Below are experts of layer 2 (counted from 0) of a mixture-of-experts language model. Rows are named router (the router's row for the expert), down (a neuron's output weights, with its number) and show model dimensions 192-223. Each number is 128 + 24 x the weight over its row's rms, rounded and kept within 0 to 255. Numbers have three digits each.
After each expert's rows: a language model's description of what the expert responds to; "comes before" lists some tokens at least twice as common just after its tokens as in all text. This comes from a sample of Wikipedia text that the model never trained on. Tokens count by the router's weight.

# expert 18
router:097129146107162185130093086133107132132090112132144119140148075113147151162110169114142123102191
down0:079141123093124124141131141111138154152101121193176139095147124107137136101138171106137099110148
down1:135153118141147129170117158073161154149117114165135138104107137119127192138166142089110104072098
down2:132121130130107129127134149150124138135130119125153115177115130091143126105144101108098152136083
down3:107162096118164109143080115119120118086104100095138132137151098094135100096081108062092163148097
down4:169140158119125139080121118140150119138152102124115142131115147112126131150091141146133135174146
down5:128156119126118112105169123131152117085137108099128152133121108169147140153104131122104138108095
down6:115110120161098133085157128115103107106113108153139130100115152158107087136127097133156148161089
down7:119119180096132126118129147123142121082107156163118107079162107132076174136176117149132145128100
down8:181134118128150111120144084133101165113109143098190114107163114087098118147120134132129143171143
down9:122122084150117132105120115137113146110106129136138125104092153104131093144122082105110100106125
down10:158080117116176115115185112107123109136138110156129132161115116114123125125078108158113139134162
down11:098166099096066132120144130093151124143112123120147129158154095141135144120111106134098155143121
down12:128128149122168136147156125171105136149122111148062128122120133132097082116165143121084115142156
down13:126124143149120117108142143092101103111101093104185096121108160130138099133132160110122087114113
down14:123127157148153091127130101085131128120119125144129123113130144144120132162119146097147160084148
down15:102154113099152113124135156172088162144082115100177063156129130140131150139143144093117107115117
down16:078131177160130122149122102118124179116120150139122130103129139096137092146137129130159132113145
down17:141182157139092150129156127132166111115118149123144095122096134153172124139089119117086119158155
down18:144085076137150108114100123093089107169131082155131135128093115136125104078113106143137136154139
down19:088079147117109163086121129111089157096119155111113119142139143106065100170180167150168118164177
down20:120115125097134125116142113135095130092089149120171115138142144132140115108115081146198107114132
down21:179171133113118137167107093171167086114102108103117147174148149134058120121175157136107111125128
down22:159130084105101135130155148127118142136177117095140169149185124149116112140108128134112160119134
down23:108112160139120135087150120149160133116131103145116079097156123156148154153153105124127133153100
down24:154132135120176159119066106098135104127145133107150141135077164141138190157093122091121118086116
down25:133135125066100101100132125129154133172141127183119112164115141099126162148157083144188126105153
down26:124091180124069114131089065137133132101091110165112127112131154152120085147122093133165124135093
down27:113124096097119183128104104127129114136142107127145099197158075142145124118137124151087108111091
down28:136126123118118095123086143106154154116126150086110094109130116147095124135097121121106138112156
down29:098147118113104106126109103116134109165115146089124109101131173103103063147125081105132161122122
down30:129161112150077146148106126116086117128162102113126167123092136140106143115132107083151103114089
down31:150157081154086140111115149136099163108162180140169108161120087158130149121153138141160082074188
down32:091121141156126172122116136110095152137130125103194081140088157101130107134128147103155102120111
down33:169139142117147107088167135129124145150138113143162126111120119170135070116096123107132076125123
down34:126077118142162145151153161178125124134145102134131112105153124144135118091141098133161101105082
down35:135140122152136105154124066106106127112114090089114131114114115102126172157102121135147107146119
down36:153122149116136183130150146126162180148140112153153132111092119109147116138138159108130132146128
down37:113105125140169142125188109098111143123113104116056171102118165148160127130160148109117166130129
down38:130114131098128102155130134147130116134159125115123177123110132091122142144138138067128127116109
down39:119134145133101083094118137127129070102107142106132138120127117155125125128105104089089098121186
down40:204106140120095176112110075142134101149098105104123130172109129112091143150133111140107139149154
down41:158126123144090121144123155124103150133134137132133117170221140105140128116151089112063129140148
down42:146150123135095169184115137162104116141161115136129118151110128066122087125109098111134126072124
What it handles: Table spaces, place units
comes before: " |", "0", "1", " |\n", "2", "3"

# expert 29
router:139203101142141140152122131084150133128130148158119121126160154153167116123147132138120113110131
down0:100079098137123145127160099164112140093147149165120158133146164104148134129188138096168144132139
down1:174171129101152221110120112112171127133117178167168147108120121092157172089135100168120157136151
down2:169113091126139128141169118138111116115145156131111123147161123116103054145112106098146141161149
down3:117173147116179177165120132119134132119152120128135129113144107143140119127132124141176146133111
down4:081080120104114138110154140109085126153106149130131134143136092148109143142120158115166147142143
down5:077110134178135120151113137147112099111106091155086138134113180108090071164088131104121149133123
down6:097096139108109115108140136112122147183135105110127149140109164142128147105142190120137169130149
down7:101134143089103131123134111110135116140134125135141127098092132139120138128155153175148087082144
down8:112152097151085108151164141098165093102115139166108150132165114095169143133104135121096141134186
down9:122095141140106126081107170168108115140138091106123162112117072122097119173158154120174133140111
down10:104157096146099218159125137159070116113135159126085141139120147116115176112179129168113130153074
down11:141146151158151120103144124099063174100096123144157118127116116104155162097118133081137108137105
down12:125127193094136119117127122137123134141096161123127077120134158130162099129136167140142079156144
down13:115139139151152097144106118142106137141111148134129137114111107124149088133123126145165138103143
down14:134090118113135139165121128103157145143147125117165123084121122151186133088117113128122153167121
down15:117105148121129170150120186115120122147065113118107152130154159131117156139130125125105104121104
down16:138117131140124124106161138091130120107108132147112082133147096123125086143081172113129103125131
down17:132157105148095130149116146139124104113099093157104126125134136102135126127130147136143097121129
down18:134091145131132153143106156125113089102149153104078125106101155149093112140094156112164131121100
down19:139118147137144138126147114141126140117115110169089113107111101105127163127099091093148106145116
down20:162116124195146109161122138086124177127157149111127078112114165144140145158105145101164109156171
down21:103173153105127116081147118109109149170145100102106173123151151097146104120093155121115154122095
down22:118186127137105124162125156113117107115141146117105125147117162124117185096161094115133155169121
down23:135188119140142152123125180150166110150137174157158134132148143144111149118118145126095169125090
down24:091140056109125114156134143104113121153105125135075105114118169078150115136149134144119110159147
down25:153095131126164101084168141094158114127113143087148124108111083130123106121151137165100118073116
down26:122106082138171148150147117140142072117135128120108105136117141165165117093125164105123120086122
down27:138130138133112108121159108118125126139145144121145140200120098157096086151160103157118157140107
down28:137145126115115158087162116133136123110143121112114165093144102128136091076099176122213189092169
down29:112133132143126181179112160150090118122120116156136162112130150107146135135142126128146065153105
down30:124164100148116130116105137111097142150160124116117103169097078145147168133151114130129142118104
down31:126092140095095163118117137121101120152125119114148138102166152109132138135113129097113156127132
down32:141140145163149078122171130128140122121142145107147121094098145137117107127098130125094137164113
down33:105112119148114114090101124117114098086130127147141108114172127111156109145115147077131091153109
down34:093165080149106109145151126119121120128105140089090121129130110178108158189137118128150124140129
down35:110122127123094120175123129169117154125146147124209161136078158127153131180118151147186165144148
down36:125133157123117125134120146153104125174149133094096120139114126158129106114094143147148094108108
down37:118116119114136123094151106191152159149140135134176103108129128122068134128120101146139118133115
down38:139110149113150122162107132158147115132151136129130140120124133108124154060104159135135117137147
down39:154149131101154134180121072119149127092130164125169112116139148125134098109075103121142151114101
down40:162149106126111072161118125126131145124159130092109148166157135143156123085114144192130145108166
down41:059105172101084109151100126124166194121120112172191145131131101132111131131093146132122125128123
down42:144105108127109123100137139148073128123101113150129107136159141163135157118140129103151135155136
What it handles: Abstract noun suffixes
comes before: ",", " of", " and", ".", " in", ".\n\n"

# expert 30
router:086089113118131127148130117146089118154150134171118101160118105077122126183191096143110188168095
down0:130123117118087117111113154112113124128140155091104114076107146141146118151130112096110121136099
down1:156118128159145107068147099107133087097128092173129134119124101122183133086126134064148177127170
down2:192100129114139178097084141118135145147131135115162124101120144115133075077139084125115124154157
down3:137145114130104135138182120126070100127139131153112157145127131125110142105108159117133127144118
down4:138133116160102148144057142137080128115131149124132117141118133144151159134114130145132152118142
down5:117090127152157096149152134174104098122122115154143147136100101096097123086120154118116161125173
down6:147158107177134164162137083104110105079179129184135144100153129184150121127143126129124094136079
down7:116097156146085100114100143143123139109169096132127088078109122134152127134116156087142116118097
down8:137109109082146147136179094140121130097138115196157144115134105114129165143122139146116115112133
down9:120116131100146087138133137153110111098102081132120088157129132102133107105121151091143096120103
down10:180134162092122097103091153110161146133125182086150148116134121096140120122155111135138145102126
down11:125159104139178148142122123128190138094094143133112148134088123131100167138125096132116129145122
down12:112120133147097145109102127155090157128115068131152143110173106139114171126174091134115101152143
down13:099129136115099148146129100115135145138066087130111124131121135148136080081150099095110127142151
down14:126091061113143115131120117092146129070159156125137141123127141122142107140155113093116114169143
down15:109162124113125109123147142098143137113125092143130160143108078090151085177112114151140118144127
down16:095112118110098146144115151102127102163147172133142115120160160140175147163140153176135127157102
down17:130087133126134164106101139150076151124136097113136089094069124130150095143178141159166161141091
down18:137126127148104129117117133095129098098123138148079099170124137117150160145153101103118144109143
down19:115140124139106110130106098152140143096131121180136125146120152141153136103121130104102111149108
down20:115141180103133094178138077128164122161118162165122104146133136145137120171164079100134167099153
down21:126111089119088142143134111086144124092094149083127138101148117111131121053145122145102146145125
down22:089110148129115117163134123154101148142111114090104144126073156186144121129123140136089126133103
down23:101126122158112079115148138124115148122133091128147146120110114141129150110140129092092180129121
down24:141103105128122100174153118118171165139164105090165112097098128164114156104119104125084144091116
down25:137107181105124128165114151157139144155146159103114134123104186149133147097127186078094147105162
down26:129152190080144094083093141130147144131135144172115158132150161102126128152095098083126118126072
down27:130080100128118112124112130135137123116127139134115080149113108149143177131134134097079136162093
down28:153112103116125069106142124107101167139136120137114192128097077122112125160103108123154146121131
down29:089143119103110107159107110143127141130135118121102160078112147111139128129090086131155130101134
down30:114126150118108093100115140126140115151117141123113104120122142156158099124139091138160151144136
down31:107125169148132169142165121110119178122158107135144153122101155155160154175115111109129120142156
down32:083117160073142129122171187160146095096143139168108130084142151156118105137110142138120153152134
down33:122120106176125111074116129147122142126129119126141128153108151142166134115098094132167121176130
down34:104131110071119186148126098086121123126150110111126165129133139142073106117167094101083121123132
down35:112134122145088114080115106157145136132115134153155115109139142129122133106135077096115131120076
down36:130135049145131103153108146160115135126141132142090107113109133151114161155139136162120125133111
down37:138112108161159136127115134113125147099178125143116144152112100149153155136127145125149139128117
down38:151132124142130145134149092103117155128136134137150115128107126165153096145132107145124109125123
down39:137126163077142084133060151098116119122127123131104128134076152103136121125195145094104140111109
down40:138110139141131172135131082141176151120147132135146155097147108146120152172135124148136062154167
down41:123115097146141100163112162133080117094157129120150106148124128112171101103093154118134158116129
down42:072141183101093128115152142134146131137099112136039162120145115123077126143137142083111138128103
What it handles: Openers and month names
comes before: " ", "C", "M", "S", "R", "P"

# expert 23
router:145087117123130112162112120164105134111115139126122126071142181080161118118114134159133137113151
down0:145126145161151141159094122165099137120178122113143141149139126135148144123083147128146148136109
down1:140109099111128094177147118135121171121108140148121099153124152155071138135131179095125160161095
down2:101155192132067137099104149139115144074122132121180125142147135110124088155174102135149120108109
down3:115175130117130101203110120170112131092128100099114173130084134160163115157113116080123117081105
down4:146106150076099131148100146141122149125156129145191155124095128113087100104126108135125149110130
down5:095105156111118135135131126128122138093157089095167135102100123120081133125163140124170113093112
down6:135162177114101105125109160091106137066126122150126130108178095164143131155113082200145128150096
down7:079131170099128122142118090128085159121117141098132110113112131144145143125196159155084090099095
down8:152150140163147097073135132113128122096072106144093157114128154138139099126157109115135135067146
down9:146107084083091123107169178166160124138137112139156139148139106115122135118112096129126116112142
down10:154098106104175093132113130104157088112158103123129161131188122159164173134137104135133134151085
down11:130134124121134103162100101114110129149121103149119148155092127137113165146157148159120141132123
down12:113126135102145146101169107146085159140111110095117142155144146105127113141131134130150089164152
down13:100155138125130150136096133136151107098137161129133112106145112095126168127130122135106144127110
down14:096087139148123137130148163158148128126164117170123143078156124127090124123131096128165133158101
down15:103136135127097139137106133152146128114125157139133138154084149124123084083154098140145114125150
down16:108116180167152140183108161140167097151127127135128126125120110126126112136146117180114155098097
down17:119115103103095115094110112125105113104074114171102173135101154127175156135144127129128086177139
down18:112116136142165104085133132131086091119148167099139107072103093137149132134108141090133148156123
down19:111130129145137109138128125140163134105135122124113116166147121149120141106123168118104156096153
down20:172141119109142163070157116122076132101144130084154097131142120140103112112159134140176138128082
down21:150128145103118138193101126125137133105145139135134101117162131156143148198094148118134173131167
down22:153117100125133083127150118140072133133134109135136136154134174101142107120123118131116170132099
down23:111134147164150174128156185136130115128123154106156128093134120095121122106142183149148109145120
down24:158084183119094100144120134114133105137138125156102128114111155119116105129126136093106135126097
down25:150150125147132100149125138129117112148091127120127113128120132147151084132111136123057132108108
down26:122124127117142107072160117105129128116132151125122141117128136126125084113112084145143096164134
down27:146144134116108139147070065137141129146185118136087082125086109103091125144101166115141096139129
down28:079112081142083130113083106141104119108092109111112131135122152138157103120123107158146139155179
down29:114115098101145108155197177088127166117139128146174117099128156108096088129119185107172127133117
down30:148144082125079120118112144158123119099113135117133111112147120108105119110117151163126170147166
down31:146100155112133106111134133149098135113153117098174134116126084130118132135115116139137108147122
down32:106175147124103109144135099101134108122112128146133131134138104097147104148115132099129134132078
down33:173150167134109098154093144111127110153104102140127135156136100162156163138132099110110131179150
down34:159103149154072153131118132132154128107137097129145125129119122113152084120148121116100085110120
down35:100144138123128123159107138121139073160105142097109140125152113143064126089145132072116111116153
down36:091100112142110143164090168128106075126130097142153154133161134150123131119144119123133126109141
down37:164140126154103097123091131163166156128127142123146132118126136125122107133095156152146085133152
down38:100104115131126118105104109135110142139101121088085091092121119144130135154099174149117142124153
down39:153098091104135134100133132163111146132118077136121146140131103058126138140136110162124118166115
down40:171160103111148147119103080142150166112093106108129138146123125114122079087094118164135149155144
down41:135149102137114097146125143109123113100146111120149169127124127115141087131138147134106146129085
down42:102127154132116143180109103158151132167118134120124127120154149130162128156132089162127106095081
What it handles: Name and place endings
comes before: ",", "s", " of", "ed", "ing", "'s"

# expert 27
router:134158135094118125133186121145150125145121124097152090166117117144146123132096102148132146126107
down0:124089090148158170137130146129155084148132118105132129100129125129131107126114155158143116102146
down1:148179127145114105100084145185160148067139063122131117125126119162118151170125131138106145087132
down2:130127136135122123092113092108121195093127136115107105145137131125121100115134125105121127128099
down3:126119108099122152130148132129150094173119096135129178145123122143156148118108111117177156133097
down4:135143154109129147170138153164131135150125156115103105114120136118092146113066100158120144136086
down5:126126110111122118137108138131136129132141155098108154138131137126172102083107139117094104082138
down6:115086122111086050151137113123116110112123151137114114150154134118103083079137185151144164127119
down7:116121150138137142118132117127091094144150133125146150109135141145159132142129101124124109127117
down8:142119144122072121092138157116135137150133157173125146088122179123132143123118160146134180098125
down9:122122133148148141141182167153124166098121117086151110156123122148129156160154092159130097129168
down10:141124103170112096140118114126122134119129176097108096096134120089130133133104087137127145102133
down11:148154126117150123158136133153139128116121096100134118119132081151124129112096148123127107144106
down12:163134122130083179123095144199139138121123147110143106076126115125105066110142113124127122121106
down13:166130155120139168125121141112140135137172113128153107153155131133126149159124117181116099082120
down14:101131151102111150126095105127092126117148120102125119128134140141077121138140127108082134131105
down15:151134187131141156162068063082126140109103106143174130109099113153141107128146144160109132140057
down16:133143109088149115122120124094145165093133148100140093133105126137149103111127166111155126133130
down17:114079142130151139102110132124137107132174112137144146134131082140148118176133143112149152138138
down18:121085121122128112102141114111149133098156116093136148148089097130105136124167120132097098151150
down19:120142111143134111057131109066152143131107145085129155143119157094169129157113122115124084169123
down20:133117151149125150159107158107131097150192141141132111136141118145175111141136127134163099108162
down21:127148121105124118104101102117121105071133156119105071130146143112139130129119129132139117127153
down22:116122087126174125127147113100096133176114093109122136135112116158172137113112123145092133106154
down23:113115087100139109120130126107135097118136116143133133109109097144103138140167137095121121133105
down24:131137126130164127150120132123092095110101136149179055099145082083118121104126107105158124152151
down25:146106131124181117119153090111114149107163127149113149134110114091183183152073132127119150083091
down26:113139133150114111138101152143136128157158113149150188131122165158104109118135163152148125149174
down27:142150124097196127129139086161113130110113133110111121116134136114148116161099171176135111128108
down28:110136155153154137122124165127149146149125111100116130097164162129185136142107149105123167151123
down29:109179135135123127164116138126108126186079099128162143091134137148116093147152158138142152164126
down30:131097103116158123093234124141115110158090131140133085101123084136147128148145089094127116125170
down31:150147129147134184169142180114119113128142124110145104137103110164157114139109096129078140124090
down32:170139081088100139158154098131098142133135152115122178126146134143116131170103165100140092125142
down33:106117111138096162109158085116096185107110181193151142126157130139128116109126146110127110161115
down34:097169122122134156191110102115125154127130107150145117113116093094116153129133147130140112104128
down35:089124153093102169113126139156115129159109147085143144115084115104109153137143136129098129118155
down36:088113116149116104137170137082144106107126120158140106117147135111123088114170131125165136104124
down37:141131119120109127113164131106128127164128141171128092109114071114142079105108158098151094191111
down38:140123113114159085153136101157097137150087139142115119124085140111135155154120102114113122101102
down39:142162123113166160113168138108054127122165167118127139137129137137114134124188095137103139157142
down40:112135143151116124103144157167144119094085157068103137149121118098127138143096165139123137105116
down41:174118126125105158130131130162149107100146121131114114116115146172115087161110109127081131128107
down42:112131101180115140096161152166140156121084089139131108102111117135119099140128102134142152160112
What it handles: Spaces before numbers
comes before: "201", "200", "202", "199", "198", "197"

# expert 6
router:098122134142116102122143131122144111126140147164088153147104115147097140081152110118151115094119
down0:147167139111169138144141145105164116149109140101109099192107122099140168103104128113120134169139
down1:121127133137116124159076167186143128099129115149174088155148122101135131132160104159136127162127
down2:072124134151108124103149133114148134180099154145154136140081142163106134114144134160129119155137
down3:132115116142102122103066082135151096127166157169133087152120174110082147155110108118125156150105
down4:166141141143099125173152142140112101137103142101146137159096183098132125113125133163147142133130
down5:138099135126138102156137109136165128152149139119186128154130121114082113110137111142124116140138
down6:134151122111113065171158117109125124153116122149124108140173044127124124131148124166150156147107
down7:088136113110119131105144152141110132160136147088139172112130140146143166079097126107178126170115
down8:121112133141096106095135135146100139127119137166103088123121114153166188129120113100112101123097
down9:119124121123154120064105110131103105147138124094152124125162150126142106169102129124112158119109
down10:134146142071121129072125119148177151117145132130089127109120134143107090098122130117100162097100
down11:118110138119129132159089100190137143135127174153121135138167108161068125143111140113121130137078
down12:135097147085144121143144119132148112127143123123141102151120109140131091144124117146135075107087
down13:129126110136141130132174105117117140094107112167158152159175133110107178121096151112163119156108
down14:090182127139116107112141128104102159122167116101085135103104145106120174125125180125181152140161
down15:124092149098130137138163114123114117132139152134133137130127106108117151089146078090107160163102
down16:129132106121129102167111139183121096134109145122106155150156141174145103125168125093141113091111
down17:117087128128116120109168148118125101169133111136123083092136103143120149126087147140156109191098
down18:131134133091112138127105129132175113115148121108119185147140117110095084120177117128161095141136
down19:106115117169092148156139126095081107159105172128126132106096099117106121129108147157149151121110
down20:155087102131125122130129118132123164124090151157159123111134144130171121160194125125140117147102
down21:135135136117066125119145133165086115112158136141100138138106113081104094134152163067115122140141
down22:092088131153163107143127105151130131148139134147137110135156110123086110157116110144181166111124
down23:139098105146154167125111113145113147135137157186184136097126118118118083108101155127100175157146
down24:161155124101137127120122179145137183124097119079138117131144121117184129113115144114108098107109
down25:102141116101158107135135147111113153143164121124118099153099154136183159089163120152174141159084
down26:067101106112133150178112127141104128178100118111113161132125131141126114130104125136135140116094
down27:089136137100154188129098155157160137121123106094132117135170165133121124105181122098125140154139
down28:114108124139118141122123077128128134154135125131163143149144131125157128114128121115141132160126
down29:128154135149142126186102075166136135143089174139132145091116128151085125105127112145135121118137
down30:104162092094103148155140107123133140105089165111090116094145125136111138138071100163130123124121
down31:098124133152133097090119088151131133128126127126144210138130101085084096145113123111120106141132
down32:134195136132080124144136135097101167075139117147111104128145196110138115120172167097124087080142
down33:128140112105112173111170129111134133088114183132127137108123138142132166161123181081099122137155
down34:123146155134095124160114113139138155123155126143125145124135158102124103140099172092126123063129
down35:141137127166130104163115152134145138094142130098129102127141155124091109112119175156107145166139
down36:152127125141114124089123145122139102094146136119128109137152153119120131118158164096150143091140
down37:140100143159098152131148166085095156115142149156097143128124146090125114114125109100107152107096
down38:137135139141102114129143141071169081109114154118132149135105201153132127127115106178149167125109
down39:130145119111112124112130146144132158106100087179114123123158136099122141138157136136147145134101
down40:128163129152123125170122143194134136122164167134168104118132101112143183107106128113156150088147
down41:123148129113123080133111098115142143143139087170145092100131162093111135133127170112140164144147
down42:125150119147100117127134132087110150149116146166097157076105165113098152077124131169106136104112
What it handles: Year and number digits
comes before: " |", ".", "–", ",", "0", "9"

# expert 17
router:142135144164122128081096187156186122114152142129121139144081127159108069104155056137100145145137
down0:110134185115109138154153122123133099140146155163145147168135119107085091155133112143087138132138
down1:177131099147121156100110168114103122111136127120154136145172114125156168121116156156096161150144
down2:137104115131120137108123147126151153139134151157166139161143082107067097169113122144116119106170
down3:126120130119126164141101165121105130121108095121118099133097111148152128118081121109100129109120
down4:123142139120104158167104145118142098136056076172138173119138147135163163142113124139115123138124
down5:110132154080090103147151123175151139127102121144165110177167142078073137114114165140117128107140
down6:087120118139131167174136123110120155144090177105136164149125134133116199110110101147088153164140
down7:104161148130118164136119125120073102143171135127133151137122132147135104133105102142108141117158
down8:116126143111109128113130143126127115082178127109125113105144136113157137098124128174170092106099
down9:167139155114097127129112124117109107132111138195143182148162112139142120078102133099144174138150
down10:096120162158144168138135158095142089120121133122105115169143164132147118114125126129147113112135
down11:121101202084115137121128152119130129116124089169156140135164163182114133146113126070091154169134
down12:073154173139163191166089145158125120099107140150136137139187100146160093138152139137109151163129
down13:129118143082084141086091097120132132117112102096160132139150131146141096094184111163185117143129
down14:148138113089117156127138108100126129135083157124129073105144134093110171127124101157107102144148
down15:134151112157134129116144117121117159143129184137074125146155119151132095136125115126108158084146
down16:122130151099114147129121142144142155110116121113097137129122133132175090119091111168112124105134
down17:140132102110100088101120151101137103148170178104137169144107113120159119177082150121125118138148
down18:142148119096166125114117121130120089139092110153116118110119091159118121109135139161116101139080
down19:140135131124152124095144097112127112150096152104080137117137171141114152080129090127104137180107
down20:126139142118149117081109149099128110132131088117124113184109143141103139095152167123197136113138
down21:142119157125171099141090103135126117110137131128146122097104149080132117113156119122141130124131
down22:100100151139145158112158145132113119134186115122183100143107115077118131110146125148160162123154
down23:137116143152164136135141111150128157141167123098129133161136108129129124132103088168121130103107
down24:093101122144111116141143136113097117091117142091155131166116147177151131119069159128137130173109
down25:112101144151100177107142083120139124119167167140093156153129094132162154144138110133139103072133
down26:166159079124129170138203105117129136149116119124135091135159142131095121120100147072178102170136
down27:139087168126124137123118145157135147156145129169108102127097120150137136159169138139179152126115
down28:146135153119143113111135148125125135149120087121121150136162112099117108094183152165118134126131
down29:098110115100172117120130134154117127124099131093122110120131156178113118116102170117137124118065
down30:150146127116118103175130151140128148160088146131146112161117162134159112098148161101104133130158
down31:099096130108158155135099099093122126138080118124110094147140133158135136142121141145150072090161
down32:149105071110133128093095141130091179111132153151128125179145137113113156116156164146132142109128
down33:100117123111123162124121128087103184113118110157143163075096099120100111104121091140104128104150
down34:113125182100085118107116169144129106142110138123150072126129177132126130145135129123099108106137
down35:141115170140111090111163158116151137151105154095112121099150076116132102142145112162060154138137
down36:084080112091110128139149118128163097149111149112103149131110161131165071079117167166168125129105
down37:187122166157115144114143159131126119096139119132120109131083168141153113118135123132165151067087
down38:061140132143093139105146193155122137101097121118116136147113143134133127146108097144100132100124
down39:102151082129156126140103142147121135123110124139136160138131146119147152086140153085104152150115
down40:143139141109171153132119149131151161127115086156106134142159143095126139105112142144143150113127
down41:150117127135147161116177116122120132132182153162070145115123114122094046141101132154129131106152
down42:095094103149136167128140141107114117150121117117098146137166122124088095120116138136106124133097
What it handles: Time and discourse words
comes before: " the", " of", " was", " is", " he", " year"

# expert 12
router:133098128100125154139094100104121156110209131109106138115113101137117115141188120135111141167154
down0:086148131117090107119128118131121152146136159135161153094122148130137085108155149117155098106132
down1:131138110149126116105140135154153116125157169089148130065157151154111137087096114133132133145148
down2:137146133133147162159118088101097142100106129121083130166144150124105108126169190177125114073142
down3:165125107156139152144151099175158109119133134098128109149143149180083158121160125121111173123153
down4:134109114119096129168166161133089128098103131122165187170128123120132171187090101167161085120130
down5:087116146128119132134113158113184126089125093110138144155107118126152150137131142116136105150137
down6:097133122137102141150129129128175147160113113164139132110138146169179107126151149123122113102073
down7:110178110117098190146081157133155123123138175126149113132153121123110185174145106116134138106155
down8:126122117131131158157153130139112153131113165114153166150116140169151128146167168138098134166111
down9:109134128092121096077125093119150142131163083121128141140119146130148125113153160122138141141153
down10:076101174147130151151104107126100100138142084113116122148132129141143154118113101146136126149114
down11:142121152118095130128122109075171106091090137151161103118097150122121134138150164169113131130124
down12:111077134145145128168137115149147095119150126131173163125128104117085145123119128141120145149119
down13:151108107131085150133101112073105154124145101098072147147123121122097148111151096111129134115158
down14:142139179174185152122124153049124162124108105134172102168090098123144128144150152154130105159109
down15:128099113136105118117133139116141105131119113111142114132109122105120154140123118149123074138112
down16:140113144077179134156147156119116151101170127132121102105139131118149138103127116128142168119121
down17:111142130149174181125151126116080134110100142118116133104150137111144165109118148132146128101129
down18:145138136124119095123117109121146113170119103165151147123144071078104096139105139105128142114120
down19:111099137139154089119102132139135123110098161117103126143118134129130055155112116126141140138110
down20:173154107128055110129144094097140106119120156164132106116117115089112141105143154152157168149138
down21:114100116138120134131132112160108164140057100127127108116141133124155111116079173108143106186095
down22:108152138126110118141090115121127111119132116093131104127138118128118132110186179129107126146138
down23:175108145141156132172164121103187130103123133109121125161131109089125159134130120185137101135143
down24:091147114109130104123132119155151188131135139151159101086105100104114155089111135156111111107159
down25:122116141190113077149122105150133160170147117117098130138148159145086128123166132089180124178147
down26:159132137120131127104120160107113109130108119122140091113117134140123100152154138107185068087141
down27:132143169126124155123147116127122130149146147076135139069111118148132105173121168117138160159134
down28:118122092103139104125130133087135123096120121171100154099158137114091138126144133132151092151134
down29:146132125091128122121132110143124186159128149088099106117143160125137134122118115110077112138107
down30:161096163131120123171142127120148116098101141125088139121157125096088140133156138134113173097166
down31:133134122155143078146123121118116120162121157135173147111104122115117123076094157137138132111120
down32:109124127142133120138160116116098146074164153124117140161107134139065120142177131120137086141174
down33:112127104148150136087135078130091138125124127113136146160167129104150141153092149159130068097127
down34:157106052141124152101098140149115134119160137146115175095085115165149112162138127096124106145149
down35:176109157144079147103193158114146134106141085160154132118115145103130148096122171120137078114146
down36:122152137116152134123110085101131114155100119122113102141125125135164101138121098162133114125106
down37:119142171129145099168144126100146116192108122149115120097131127114149137118090150149096149093145
down38:105119168097151141099134129128130106098135142106147144152113125120096152150138156140111124133107
down39:137126127101147111114125123122134170140094139133133092127081114153137125066122132126124130108184
down40:100096140136151148109119126084115098156116183133101110167118112141151146135113147120134115141120
down41:158142130132111150166158111136141167171128154139135104147149111123123109126153147145102161101145
down42:123124106169128136091097162136078127080141152123157120111082158140144152125125121106122103152150
What it handles: Pronouns and auxiliaries
comes before: " to", " in", " by", " the", " a", " on"